config = dict(
    activation='gelu',
    router_score='softmax',
    routed_scale=1.0,
    optimizer='muon_variant',
    beta1=0.9,
    train_tokens=779700000,
)
Below are experts of layer 2 (counted from 0) of a mixture-of-experts language model. Rows are named router (the router's row for the expert), up (a neuron's input weights, with its number), down (a neuron's output weights, with its number) and show model dimensions 0-159. Each number is 128 + 32 x the weight over its row's rms, rounded and kept within 0 to 255. Numbers have three digits each.
After each expert's rows: "comes before" lists some tokens at least twice as common just after its tokens as in all text; "gets" lists some tokens that make up at least twice as much of what it gets as of all text. This comes from a sample of Wikipedia text that the model never trained on. Tokens count by the router's weight.

# expert 85
router:105187174153118132173052148119141107093129143087101060106122139122126117137135135117125114116118051138175087158108106138171105144143148118081103131093154105123104070143165134125145120138137137112045143102144172108197106123130159135135167125114073151101168112087111154080093132163175056166112112029097144188156140085129139050123133124147053118148132125121154149147155179141158131183188049091157089125104130154132099166162147118136092099161162087126159122137136147139126086160150105
up0:132111149129091138109145116134092124156094136102182121170119077079195091116076069140102142117108158123117182109120129132097094152177129159120159113146128157108136165125082114090132157106077074092167085182119083140121139128112133144153092114075184101131107124121178109180136122143140163070105127125196053123070091166093122161148130107078154121115071080127133131079086096086138094113101177140127127088146162082099178100098143197160129136165121146112113085089094072152077141099064175
down0:119139134127132143143136141112181102130164116101161090123178130139116094156101131123075063183101110106165089165171160178096124163163110174138136133072143127152127172145115122152147131181123092134104157099110164124123090167155154094126172144185063124137084106153092149132084167189169136184087141107127130114188133141115078152171096126124169124180145221166122174161149131208110115144113145077136102164139183093098099033134109165140139145114089106145136108150184144126088137069146095
up1:126122102101099118153134069102040160120072085145150125152155093106151118116061107144105124163081130127092133136126139120194125114148112082142168110132161126128122141118111127077127153149119070118116134164142073082134110118137124201147094176106157113147062160123150120157137095126166159137086136166175050147081079169104118145193132135092158124114090096156148100079121117137154085160082173122125152124132140047066160134104123180115129159136122172147082131095056065136111129099083195
down1:103045144189096170157170140109153152122124120096184168143102149120104177139077113182154098115136106141103111115108122078122137147146176135168125137145134136180104094155145107081093100108093102123117149179117106120142166109075099140074106096122104091116169176157099084178196109115113146143162165153168082175098082115117203104144149142175144183052095170051126131108138093123141116153131131134145136117115045117110191127135095202154152155102120132096140088119110118104067116161121149
up2:155087105138079126127132130210085125152152109131142102146163090165173104131122114159081149111154154110131107096134144128149124102176145143158154075096097159143128171094119054121148144132122064127139103160162092116082131148149089182161123155075148120128117170171200095123153140144149162121112173143159102143060083147084084179148120139074178186113132108142114121109118099170133093126129153131093094067180115074120205128052109179178134165134156153128103099102068096136112104120084182
down2:147157077066164102101120059114092092104178131121125145147214095150118159172127093108158156182076117114105157102080105124125152163132123112165128146134149187154140086082106150154132089029091136152108189097090126165111089116089169124133112070159137171106155140142150099164137133077150065104161094093128087186203140128151127127135160116106144186127144144159123119149147124101157187160119135145145118055092146106099135173112156163117138074142102126073126111110095091104169157102101118
up3:100071150097092159114149087122107137115100117124205117163123108064163069158091073095130159191125091138112185088155116149111119172158113138141178142141181134204102124090095087156133145145130119114085092149166108151143161165134112157183117145112137083130142102109160132126154120153176107087099102106131083115127118184138112127148127084125136144120138116200136083091111156194141088162104117056077148146128119109102172087137098139086161154174109100139100077099033071146066102116128138
down3:140116110089203171090147169171113162108124086121128150114142102102085110110207117195137098167091151097142136103146125157128118069132132158158077178137061131144127096140137148184123144144118123154158125095161172108154142154123137103135171141158140141094070159086164174105137196124109090142106132107122160192172171149100146118065082210134150112108143098104156123165102100127136072208127090108133166117118163186119112141144154054139103163168117102086120184120113192105133117169119115
up4:111139145159101127125148072142100149156114029136135124166121117092194112167107095179143099110132130064104128149119144119130122127135135128134175092111108124132114134120134126123130187146128087132131119179115086149141141162125140182167085132068157134106120172175179136137086131117156136110155160125159042113091080195047104136168111088049102114106084110154085122080108117177158093136119150074090140127160103109127191130088119194143137172156128147146103118160066121104025114129120149
down4:070094105097113118132080094122159066043181121159096121136130142169182102068143207151107132122180087067169167131150124155105095155099116150120109091138097156140095057164135083121148126133121067127143107090089107137118122130151163109114143105110121114120075125105089075091173197124163084143163160099097149134130138132152148135137099090115094105114096147135070108163103127142101134077138207143170129147094060119137166161111165139123091156132056111146096085136151128073156188156131135
up5:155129137126126125128149085157106170062132121159156153140120089106117139141056073167057132138123116115115160165158180124135135121152186120199186099139151106138078141113144143069121118166167103164129128162121077125147116099084106179122097163108189105099131134152118082113145118166106136116097142140129067114106088132128102113138125143075156207101136069131112129119065096179110092124099139115084102086163084090086149138114140155156151179112097177135058122118068103118097133061181204
down5:120084155114116100092118209136131136130087125146113126089104150094097189116140132154119152165145171113083108062156094114148054157104121051121098096162102076170126141097124139150149092130100063142119167076032064104088138102154165157148070146121053126177089149181131098152092139080122173133148146171151128090127158148100120135108076092124134088113136141160175149084061111106097088153144144129127133095158073145125126166136148150162112143172133131119104108130087170159149165156109084
comes before: " ", "1", "==", "The", " the", "==="
gets: " (", " in", "-", " |", "–", " \""

# expert 14
router:001099116136140128084112190132135072129149134077151131137138121073122156086108131129094106114138098107134088124168096070019157175133200154094133169105150091142090163137161145177157090150155176146171166074129133139132084163081145112091136179100141127149088128110100098120056133119134065164098077160097154111102101101129190158150134138158134083153136148105116134135108167128139128160193088147124186128106128163128124141130133131117125124147114076088131140094153126089139147168087121
up0:155152092118088117155048114129119111129098119140175159199159056115176136157110120187147120125109124091086168128141093089147101100162123107187101133120066106136172100117101048118127115103125073111098169132126150133044111150145115173166135146145155096121115144123150163134117062160153173101154154131110099121118054140075114092160098093103138159107103085168126099069140095149104084082058119095103138108148110116120168090108131207105154158092166097138098079142082146132100105119175135
down0:065147171157129108113140125088095160153132202123161113159139127100103190140122073116108100153108187196112118138133133112183160068166112096124123120115120126165094126103129211138192126179160214119126113119140166150105132145156145088161107136109115178101057191111102153153173107152121161227131115159042144138137110151159108073141112142158147140144111122102136177140150160140146100143181145109127100114129158119147121132119105120099196147172133118117157156052134070121171104131118104
up1:191146114092111122110098104159115125105086113188178131238109070086165141166097076177089141164101144091131150083143123067141107117161113116115148090102093135119137139151138100110159167116077081144162138130122117136109159149094123132174099151102133144083146126102185113133152103162134153139147133154198073094090140145072142118077131073083179156119142116182124085093113074135090117144125136101080124086178143071143182151168147180125160119158132096152082101156108136144078083088087124
down1:171180143127133129179184169140094132180185169140112134135113040112113082116077134106103070129133159140146122091187114138126069118143154161115141156121087122135078124112068113138136118179133133106116120112153114144197090120129121139131139164120197111110104150084157108153106161203092113103143100103179107194115158150161124135111105149129140158145154175115055157112163127141026104147098107140182083111148144149169119116089120096123128195177130139138119128105183130166120219113136152
up2:147114154119083098116103092182121139115145051150198118195132112134170114147110137129146126076143089115127144104138106117117123076155131101168111113147108138154104145103142088081124141131090077100141138166115090100102100147099116160154123130128090125142177140088191132180152093153144094090151142134118088085082098208089101118156103141103159152096101075198169096071110102132124080121123112092072134114159176054121197109166128179085135147147162127162100080158073081096103095108148195
down2:145134175127129120193128073143102123078172106148169158125163097129144112105125148092121160112166175138110130145144089127083089040139156186138104183148151124133143141153090134174052117141148111125161117148123151162196166130045082122149079128099148102089151088115220132166150137090105085097069175137133116099117161172091124168154179127144110078090128159116084114112109148087152142123112174128153086162172209159131109164099098108098126092109092093109123115158130149184158129158118113
up3:175148168167094137152108132142118138094110080169161217166092102132145071185072134131131113157121140103149125142154109105184109094151143066155123100159089172150159122125138106100096159116122113143106067149136154131082140134126113181191104160107122120115164160102137126139187131159153075130168093144177080142064098175063128120162137111128080134120100117169124092063089051173129095147112135108107118145173170096140137113102102198133128133191177122151148112115099108148094045121160152
down3:128135159165121197122110192156166120161079131134131181108165141131149151098092150105111124172089083132145112156124147097141098138111115158161097134112127058132110088147120150119123105218111166078099168155066114110070079124182129103054071133134066070136131120179127125121117130112143113083075106138147114162152111106124188121149165157134149103157116131141118172119084108088111165155096122129140052144158142089118095139105129143131227114169123085166139133091143144129079087123208173
up4:165144129076085147170104128143097098099123110169143158113116106101169103193044118137104124129085116120092142122095097086144108129139147115164122137150133148196140122129136048065141101152077058074121114151116105120106112144104126128155124131147115154128152110148167138193137101136196125111152160112152094103094101164121075113164158142096082165103153078195072100056133107174147055167105133088125111098173144093160152152145129145121173127152153101160036080171104119124109090112101166
down4:126125100127102112132129067159078143089103153143103123151180155109083185092093115107114180154159111152033158134173114099167172118159145103147179112171152123148141253184106141096144112123129127151098128100143136146120181113119153147095103131128154100134123151110129130089108164129098093175129107135090149122082143079186075147181158173101141140176120128140088149124137078165188182155091121153114184092069125138131112212120171119104117120101108130175076126125160166103166134160117108
up5:148148124140095190158072105168108117101104096149178146115114061107167124151081149118137089127125109150109139129122124124155094130138130098176125103131100146098122151103205085116121138183118071108080073110114104137131105154102141182141093140138122099108137201126155106142186166161181130128126134124138086126045078159134039072127145130126122137093130104157102125089140061167105065123119119122099157131167122066110149082176096168127112142131117087216103084104112074118151078146152190
down5:142167046197116091175164138126133133061155132209143134140178183105169084100116130083120135114112100126073114177057130100190182168113096109169171166190151127100160118138107155046142119117097162113152130168154107112197114094084124155124154102134147151093125164100139144161132172059120114103107113083138135142144128103126153145160120115136088155088141157162163132116163146148125114175185115150152137106107058173164084164150150133099105146158153074100154121156136167093119167125126140
comes before: "1", "2", "0", "9", "8", "7"
gets: "0", "9", " ", ",", " as", "),"

# expert 147
router:116130122091186105058176141128145081133112143102100112129170141188121162058158142103146149156157142161182074131131130142108169119101091179104097147131152102094125158130154129127171117068177151167158133068158145142140111161170154108082170193147089102165050066122123171108160138102123112145154108100096132203134129130113124171103089122121053118143137157145190167159127185072120155135102181163145124136110140143137112147169158126081080083114081149099162126126147078049129134132144124
up0:077120164147132131120051106122099135122098105155152094110110089089163095152058089181139090148065071113099154153163156151140102077143174130133162127113124123137115139121112097168096139137102084146142130153129132108136143105118100185150086084064120109111133128166185121114133124143186105131116134104169097102048079158080143149098107119087126125103100091155128072064157090183160060098126106112063162109184140098118192091120151165132164120147177116144054101144104094115090086131094165
down0:187107132075136198177116046100130157108150113114168158184108104169154166111115124089097144126103103127174126183106123122134159157059162097105098148181137130113186100138135067153097161139128144132120156187155153104128119056132077155154100141093170166082149111133138091165133166114134090118130138187157129066164102165152117171144094159109178144123098081097089021107128105133133096087132148132153099114156184120090147145129094106156103124087117075102147138136102078075116113107143122
up1:129127136166079102123103123155101146125141072152124119183108057096162097150078070156119114107122110085100157143132142103141065113169131155166165140151079101191144162125111104145203120140079071114139108145134084126140155162138117205147100149097127167130136133128188156143086125161128132156139105112145049078123111165061109101180104130103163140105113110141069123073119120213123083131109124101093126104154119089088144108126103149154124092177155119199089151161087122189138132130089197
down1:174109125150122110102117110138141127121153102151055128060168140142111189156110091114104097102116102099159105117124111105175124173159126121099143110175092109087088223138129185073151131120165151194124123091117111142117136135115103180125089131122114143118092195101142154149106226127160148130157098132106152137135138181190177116121093116153082103106127169110089114114210130139155069157166128075069130072105132132207118132160166111130092114156178050121119151125153119092147109116144156
up2:125085121176120145167095093124095105164159074122155127176104100061117107137089153162122108129101139070108149128142122137141129095135179111211103155145070152132111113093124078143170153121083102126164106166131094106144128130136149214117068082123161180095134106129207117176134090140147093071136151124158097122067107154110149114156125104164154118126140121101095118094118114169124075167092142102122173089183093053095169148101131183131167164126148094193094078120076159151094098095096136
down2:122113177153110162128150130104138143145101083146139123145098109132145104146104063095184106119064119128056145134047092164084132147164101131115125164193101149133126108112135115071161133044121108157150121138100086174170088167154144155153142129161097162135178133106127172130111137171109084117141160106072160103046094144114118191109073190129154104081099173175115089175115101174099122189156117084095132127133075111142138092115127126092142086099143077121167150154141121121041132135107130
up3:126152078148092145144098136112073150155126086140178140167122050037139127168120100110143097092115138132140140125108136085129112116111159104129138123138069133156163151079143117139146133184072060147152124174121086118146123098142122174149070087075102137092102151162206071121134128173121140095124160144119098148088099111114097085196127152134188123124122132104093100060119083206191091122118102106076126105208109122164149109093109166145144126173145110148125090140127151108089094144132190
down3:166140097096108118114127156150202110134114099149120104164080084057055148171063127128146143111144136140133174140062175090152062087137140146165181111077159152147165106099085120138148090134128081184162115143134128068130116139122105149177131142135078111161106124117231079135152155165113174182156170157103126126102141089136088104125096097085145159114146151171128107144168105142147114134057147112121175140188150105167116129187122109178162138113132103059114130151142151172120169106129128
up4:120137101148110096150081090137092134098118120137163140130126091106135120196135118091140125125067117116108131094147129085147117145150171118187157152145127136175156132077141097099124132137083087143135125149153114100129101139067132189150086132104103122097135157167228134132146120161162125123150154105145079127065109138094144088156134137102154151124077102157105123089122113173132106124124098077096159128191125086099179130124104165242203137156166137178099084149145109150036093101061193
down4:143128122097125109206211105111108103128179117146125139154101145135149077132053159098096070140096158148115098103117103070122137128136124118095105160114056148119128159118161112129162114097129145153131129086126086115061094126123092167107148117040117120116097135154095163161200108154134157175115108094136109042124119164144161093182112079109153159115115134070186079074153160181147081116149105072136148161114166106133188167127125089169170103157198114153130127112144097128100136134093123
up5:149164132142118146113096144120062125094168103167138129140105081096142095160088125154108117161105144112157107128136116087173073166169159164215194126111106154163113135027106069131153147089104064149149113134119063170137118128115085170171147104081102169125139116168186114158139136173130141146103113184125075142075073188130165078161149158094119131105141116159119105094107145131081083155146099125078156093176095094098138109133057156149153152137115119156126085141132105153088092124141170
down5:155144084141148119144091132101131122044113118185160120165081155154147180111137086091156113140150119155157097087126070136188055154149162149132154109111103170144109182042103131111140130125166136186120090210106133133166139089153128221153131144075170118126068107125143190098122136112135115152137143147111152110082073131141190166187120171148127110165137119113076159056093165144115113120130143082067163088151143148124135113160116155084125156116122134157139085087133157144103089106111125
comes before: "0", "-", "–", ";", " be", "7"
gets: "0", " is", "n", "u", "am", " can"

# expert 34
router:112150136175151119076108223092172158139139155060116151116121132135161124119146144105058174126160165166142153190148136144155164130064151093117120175085164077093104104143163155132044091177128160163125161162111102147186100096189119091053115104115188164150111041118083129121121139108152167111069098150098140150137120122133143134057108084197140182093091134138140104160125125123107161093155145145130127145125154177131120151130130092131125099148138130091135132093152126162157176137167128
up0:130155115113138122162142134144146120208129107132112131179120124124167072148102083123138114129131117099081163119151095075111052151181174156111175101158142185169142111125122086148185136100085112122076110123100129119105113171069146110198100110082105087122126126164170132151129143137192148090160123101096054096097071142128151112179103149089110111102094126148106096084108155156110086156163156118098144083167090056104145117170134198180174150141141108157070123129074156162099083124106172
down0:096138124157199152125131102158127083084118126185125143044135136139127111202078122133072104101076081136105143114077160071137116151074082113146113152166173081153215166086145133158121144079183175178120091120163111151133125167115198142101143137101101161128139125100189097113111129147118063107137127121160109137179089164131150105092128126142156088133123159115213121068183184116112140121081143164111122105124182134089122140150119118071128126173149153145158129159155099146103116123162145
up1:142144095110077119142134157165025105104103102206168087170125103108143130120108105187127106172099140097109144083146099117144053109167154141129161123147081151171124131128154119132156173114079092142120135117084126120139172134100084185143127157130122087132148150146116108117084120146156155162130193136112085121076058122108156114167165153109140111104141089123183149096143110122103034134112104084119133079171135060107179117161098156132156124189112104204130113110090122118070075094109165
down1:095115168157103123121183144171114174064147099112125203102105178140164071168157126113139113145112137148100144118154189151133147102144164121095113145171130134141088142158082109118138081095137105131080180150155121170078111124148132089123142120124119096184125124183130046108133113158140080167114126088136084132130170161147107095112126119097137151141081181110106112112117083128140163156217081155142209170094146154139092101090108076050180104165147117150125034093138138122089101138126124
up2:145144133122099133138108130152120103143140060138161122138105084151145100112108090121116154097095113106153112121153112100118092110174132148175163100148122160194126157105163120099150171115131123157143122170090086147116124141120095165132079159091087101112100169148185104130099079176111141110162140109151070143036063190102081154146129169130122071095104090169115144078102129166122094169087110147108120070174140064143187123078112124145158143145115074171120161168061121075091096102122224
down2:160139144108148080078199068080128133098128142158085114078150118132120107072117114138126135108153119166119191171137141176098117177126149068130153096141231133148127119121122113129169100135142152101160137154192150161131114080135144152058152185126137096147143170062099134161054130130079172134179150128063099124121112099181155149137182138119145180043136133078139080153143141080138134127109114154102083153083170107105126116163122096141106108151131121101178136123083130141155168128106075
up3:137092134121114114149123092124120124136138119116204091151131137140113043110058103154099115106112120084145150069154120114122084101185128079120156083079098167191180173136113099113125138132093069136165155128126099092075102156123123142091109115128118115139165130154180127135144100172151135126130123142140098077093093160096129143160181087112101140117122095189115121026135105145139055140103099063116123142197120077101178094167104142157195172124140156152096115082091147131093071088141162
down3:164160142106125128165155144072062148116115140123157104148103124116235163173183120108128098125093096066125152144118052177108128113083105104121119088148073119136137128073104142115186192160067102117131192165142115136182115162128141109179158161133126100144153147146106143197204107146119173119106137127127141162181156147150141129119142048133146153129088181154117117092085058116112099129077155076047116086130128142181139119153107132136118093127157108122116118102119127138094126077138135
up4:116140100062090117144142101156119144143110074167153161177091070102145100125074111155162125146084101099081121151158083111141088116153144123153139111103110179135161148102105095153171146098077064115135095097139133148126072137101109194167128118112096132118113165122199122150112135127112130134182115112135096132072071159086138152205120169095165139144143079149113142058120089138094118146108119102110156092183088039095175130157112177135127156126066070157115120110124106148080082110111202
down4:128135135131089118134132104095115135140127015123174143114177039174070160158155153176150168142128148119094182097102095107126139088113107165124105147134157099092104110157111095133105138126114137121200068108143101104135114135108125165101169117148176071157151078125151159068086135036157094103092137146138125128144174123123122125147070181117129154133091161118140116189102182117165157156108166057144165101101143170142152130140162164178134109129145117113156137140101043086121104176098119
up5:168140111116132153175139139135124089090058106129125140187087108038169097131079098207102122177116110083118126124170149127126051086193151150161151115106056165145184118123098090134153182085156147153129107163089092131140161183120124146144095110111111134103089123154149112139111113154108089190183118123201118089072115134104135122171112109081146077147141118136130139071102155107123136153168085097113126127150124123120152134126122183134139179141107118201107105128054104135071098128145173
down5:140158105122107148166144077098102129123154071160054132127171117097153137154156112098101155125136077148127164173137145070108089044149105145098169108089097145149195160115114157102167101139111151164130135125123125168098116090109072132131098113202165167117119067165102156134120153135131157084093137141105132080130103148156178113098116142058088145103168180168161079023125140127150131146141111144116109147101135155194091154082071167133149108112141115187165089175116102098167100154108164
comes before: "9", "8", "7", "6", "5", "4"
gets: "9", "8", " the", "on", "t", "y"

# expert 117
router:117132084080090093144137061162160059134127119190119045116077131144122081134130143156190115172108117131069122055107122176128136171135127096146144141170143118120166088081103146135160107095124118154121093098121120096223115127132125106110137079134113212201099139065105142175071204125144169095105102091117140170119164108136147130124096157122214121124132139127114180117106147128155138146083173156143160181110099150100114170132184111081123110145143156127123137131136169091126130110131112
up0:139081117184130142104136193109072155133066117119173130154150099140149114139130109145110117143082160067120157165158166105152071150157118156141163119152159203167162124132112081102150159105144099067182172157101100164101078144126118155149105097154149078099133127167138124115113137163118098163090174132151108086133104190099120127191168137129153128132068034128132125135133134108090142118150073124081131104213108118107179064206114162139183150101083112129127102176102111149121095124112160
down0:159096127118109126119155171153144111147074154122136201140137149194105136113135172131118164155058081113168082140125109096171110134169106179161152157169126120124146129103073131128133168062132121091131065117114149098124105100118137148120123109145158092145165151160144119199153169111081121089096159151063149071179128139103198125111150113165172096169063093106117188126153156115184146137108092162200106150172132164167113170159122172119102131176162112118147103066156098120054133158162127
up1:116069106182130149137155186072092120126096106087118121159126101076152137136097099120063148152087094124146142164158179074119139121178106139134100125117124151156083143130107109119148194160147082104172194152084137198125164121125174149086106108103154106063132150156172127114121082168177110133140138099163127111107129190057093119160130098114106134140154101161112112102113090144096115139146097066098083125174138097117134094127091205121195162118138090145090061159076128133089174127089178
down1:140117165142171137134128103167122111157160132162115123120092126128072146069130141156101193046145140117092145125135101119112132143129141115115105127154084159131179154141151121096104128137168169169204229089205163171159152123157130138119121165106128142148118104160104092100149167138128068141124165135138139132121127109169172129099122179150171163095182103146102186114138192101122087122071152180176128149069117144072133115117120102042134155098104133166117106161083106141132072105120039
up2:071082119132100145113126136118101142108126100128151145154140101117166126157071082167135158190087118083140142109137133074105096153193138114085137090117125135170088157151096103100119140147124102078150158165105136128119107127134111163148108159085110085141086147142181139125189111182131160146128181067162065143085110168068141114185170166090153169126089083095130133079079145096104061130128080073143137122174104103101179083155129202152177124123131095115093100125095104102086076125079185
down2:051109117139138111109141152149078084110087124149094127182169174142107161187084148093125078106121104109168109144142069110124161121149132140151109145136103142136109179167163109095146085141136182151232100131108165086182122111131152119124163141158118153127158131148085126127090163148133049144104135137193143097156064153158107103163127105168108133186158143115107172117134103143122157141147119132136164194103157111189056185085103112074130094107115116137103113129061068085155101127072133
up3:125117114161145150085115127168093144124086103103101142120151133095162111126100132147100131154082113083161149148162110087130092071134107156185164090133136186109115144179146053099186165151107070108158147167101125162110145148115169171159139158092089109104190103125169159180131118142084139093112108134182048134116135182064120074136155119112126139109129100108136090094109103131096059160099156053121081133187082087112170100114077173146142128153162075127104082165087098106088107137122168
down3:134107214146115154089111067123092151076153121127111090100185103140144139173129102091191078132144148110114135129130104104088141138171103116076107132104142130058128152093108091085133125150127089145151090098165078107110178096178141171108193167117202171100118139127120176087171107130109168126120160143098181127097106092158128084151094160172142129194136167106139164132153102127193117099164182166137136097137144141062133063092082128164103183125126169138130137082111145119121193120116088
up4:199083147147179096094160138133083111145110151094177109146156112103173125149121106054076152158087170111163124092103121113159114135111108142152174100149126156130144149111078085115166195103172105101157116180079069127130141082069135142152093078098096094137139087139142124096146160155168114148121088200201094104134081125097160170131170106067107161126101122120124050107103158143114108166136104114054108135140140080132151093129089175118157113102110120091100104144102104139121125140103215
down4:077200126103099175158159057115162134151146085134135151118106182175134180086126105126145134125125162108154121143162101124154159097096102070140111141089167151115098110101182133090125123155208130128112140119163073111106154145064172135155178095176128089196105106117140160169169161124106133151132120158169205119163120097138150198147146132152099128140166121153126169154128110147145154101176179128131069094137131126137085093132058138084077160176108159128107115099168126074155178162150184
up5:132103141114158161120121129093083159109133126158143169179119099130134127173114068124063146157096147098139130112112136071134090102158117141141126113131091161140105118172146051106153133141104107124144161151080088112093174144126110173178079176097089078122157108180137114151156147097152158158086127124166069151092103151065102163199111098103143149118100103159149101111147120090115116147115101047096062083167153091089152070177122182191130138113070150137108114150057081164092131143100181
down5:110086092139122111076056141134124118127053097122123113166080115092162161130083098159117135108130128176131132075209115088128094067135175101131102100083129111177134053142108060096134147122134125129198088081151166143157107113092112140145059149154077121163118102149104128090187161172091126111098134137077112161117143086098106108105120087113147080127097121122091097132151130081125157136176091100104052140084171159168101115121105153085098149169173125115129083177145126122094103095176124
comes before: " ", " a", " UTC", " Total", " \"", " W"
gets: " and", ":", " or", " /", " –", " -"

# expert 109
router:113183101107102114123080083140147063039105129207118101124085142126118097122127147116182165093145157170075103165115093159165140197133103091115118132142122151118143094074082100151177117111124140109069088102197110147197132124075121129095149173138116138136101126090118148168102187107113117059148107032140141173104168101119144129126097162090153140123100151126119158116161152124051137136121162157131081139123082151141099160079158128078113084150111173120175115147152177125122123109156110
up0:157065145120141140102119128146089135123089090112173095146097101095173125178116061170111152161093090123128157127166126078132102111159193106155167121132104169129169151103105102134130169094131074135133153164074092110094119118118114183162084140067135086113144119151184152148162092111172137122119134145148073108078101177082103137147150135118140106103108056130133076101112090166118081131129117103051126148167124090116153073135094173156178141119158101156064089125074102138035099129108182
down0:125127198120079133119164123184094116180112152102099080160154134131111129112113123087139136163114119160123145160082159087132129199124132192079150138165090137128111123101073174141124172139181137146131159180104134126127115134109154118156088036156113138131067146141117091131139150112126157140119127122100111167143133159087100184150111147129141091120171127061125066111088072094138183158171121046141179157154106061150123130040135111159155169170100097111153160134075160117068112136176128
up1:169109136111159120112157158138120136160125117129178102139159067078190097125117102160115154155108088079142160097139112080135113091127156107152186116123123116185133170148114102079139165128093076108141098179099086135079125120127112198155112146130150102112128143175177116113161109140145110186128149082142101085100025188095082117136144102098125072125074102126120114074104089168140102138105096115082186152199151121106165113156080149150183169159103100138119064150085105087107102144119181
down1:174139149168123128099127103136137093171137100161113119132129144136162114188157099167125115079099129134091136153134176098091183114132158099105087130101080098152116172130158109120117170103134197189102144141158148185114151140138162143087052119155088144118149143112181105134100149134063136166122090161071130121086157138067142140113119128070170109141136109138172094097103142096147114104086122155106196137122089123092099124161097228115179109111125089225121133156070106190185147130176144
up2:124095148150113130104164185150077178161099097136166150130137110134168095204082084134126098142106095098143108108120108078134082082140134105166147121156098153160106153098129126121147101107135117131160112168087090145118111139119101189125094125082127117118174147130187130109099093122144119141139075171144082095106069215083095089118151109101111080121119116157121106036128124153121083120124115106067168089190138048130124087151103169182195160145140102181103090140084112120099087140142193
down2:164121103132128102122127165171144143127147107121131086119207105111125114157154085115181147174175095134115126193073127126150157149174065087142182169179159164122135068090161120151095114080165180128079122142129134157140130097174169093109103131157149109108125088111172113122078130162121174080148089138126169119162101146176200121146117101149184158200130159125140083131062152138175149167146134205083145113116181143116206059098120145151160148168121162176133140128139123121159134134122138
up3:145144152126131132147158136164067150143134139112180115157165043093170119144104097168099120101095103108132134070200113120081072129136171120133180151115069146153156143105118129117115148118143081125179128136123136105103168140119142198183111115069132138067162152135158127133140086163141136156113090163153074099093059176121116113155154126131117117137151094123140117032123119146136058130108112098073128128182107063084182098148119146163162125131123101168099107128092055111083053131097156
down3:190132093135107196088142136102113108177100079090173142106132121132144155110135165122097118141144143128124128082131115146104114179134168122145117100144083116157130166151123158185107083133196107159163143130170136131116177121157200073118140066151096092130125212143081132153142118203081168145123110135156088122151072124117083116169114089139169080203159063123147176148112066128077079129088172106103115095129153130103142117123130140128101160092118196112066129089115147078087104157096123
up4:200111157158131124108107142157066138150128086119148122112132074138146134120106083117083178139074075106109137102163129115153104112143138124143144102156134098158121135133127077122123149137099058139206120149059110115109073152107088177136073110110108105094124116146189135108090108130145122158161129152158119101081110169088080109158148126124146091127107103196137105090099115150120081181125090096092181112169146085094151146149077199177167144139105077174056063153100096122074105122087186
down4:138136119118090113131115188124109130187105192144137119155073157130106162133105102172163198103115126097155088103131105186158175126170133132111095128151130125142133135139160155123138009117126137093111133163128115148135146184179155094092097103145127128069129093124147085097137075122155144083103129158125131104135118133164109117110132188093117110196148074049156102151074060134088131083112131120159123163092131125200185158183098081088097117132109184124092161090147125188161127111145093
up5:127114131146116138106135163125128152130124100136170122140118058084168089162094056200089158156094096089147112135150157119152076096118158097142158152127105157158128151133135081139170157175092090106199166137112086136076121134133135193136126123085107136089097158156177131097129085170156122147130132123134069059103093172082106136165122126122128086144151097155141099072111064168135102157110122121098119090203109097080140083162075131150201152126134119170082082114103077121082082135112188
down5:141166170139055153158134138105127076119098122140142128135145133106113110172109149176137127152169102080078154111172174062141131093045130112104179161135067169132120126097139088176092149124042145142091146047132113098092128127140120106130152123072094184142070171134116161092165130076077127094124119120117112077066094093129168145116099159094080136112192187095134141110101103133103069147090138152123158115127106143130149113148123153127098084122155084127164173096140111099170078168081143
comes before: " ", " also", " —;", " be", " as", " a"
gets: " and", " or", " /", " &", " |", " •"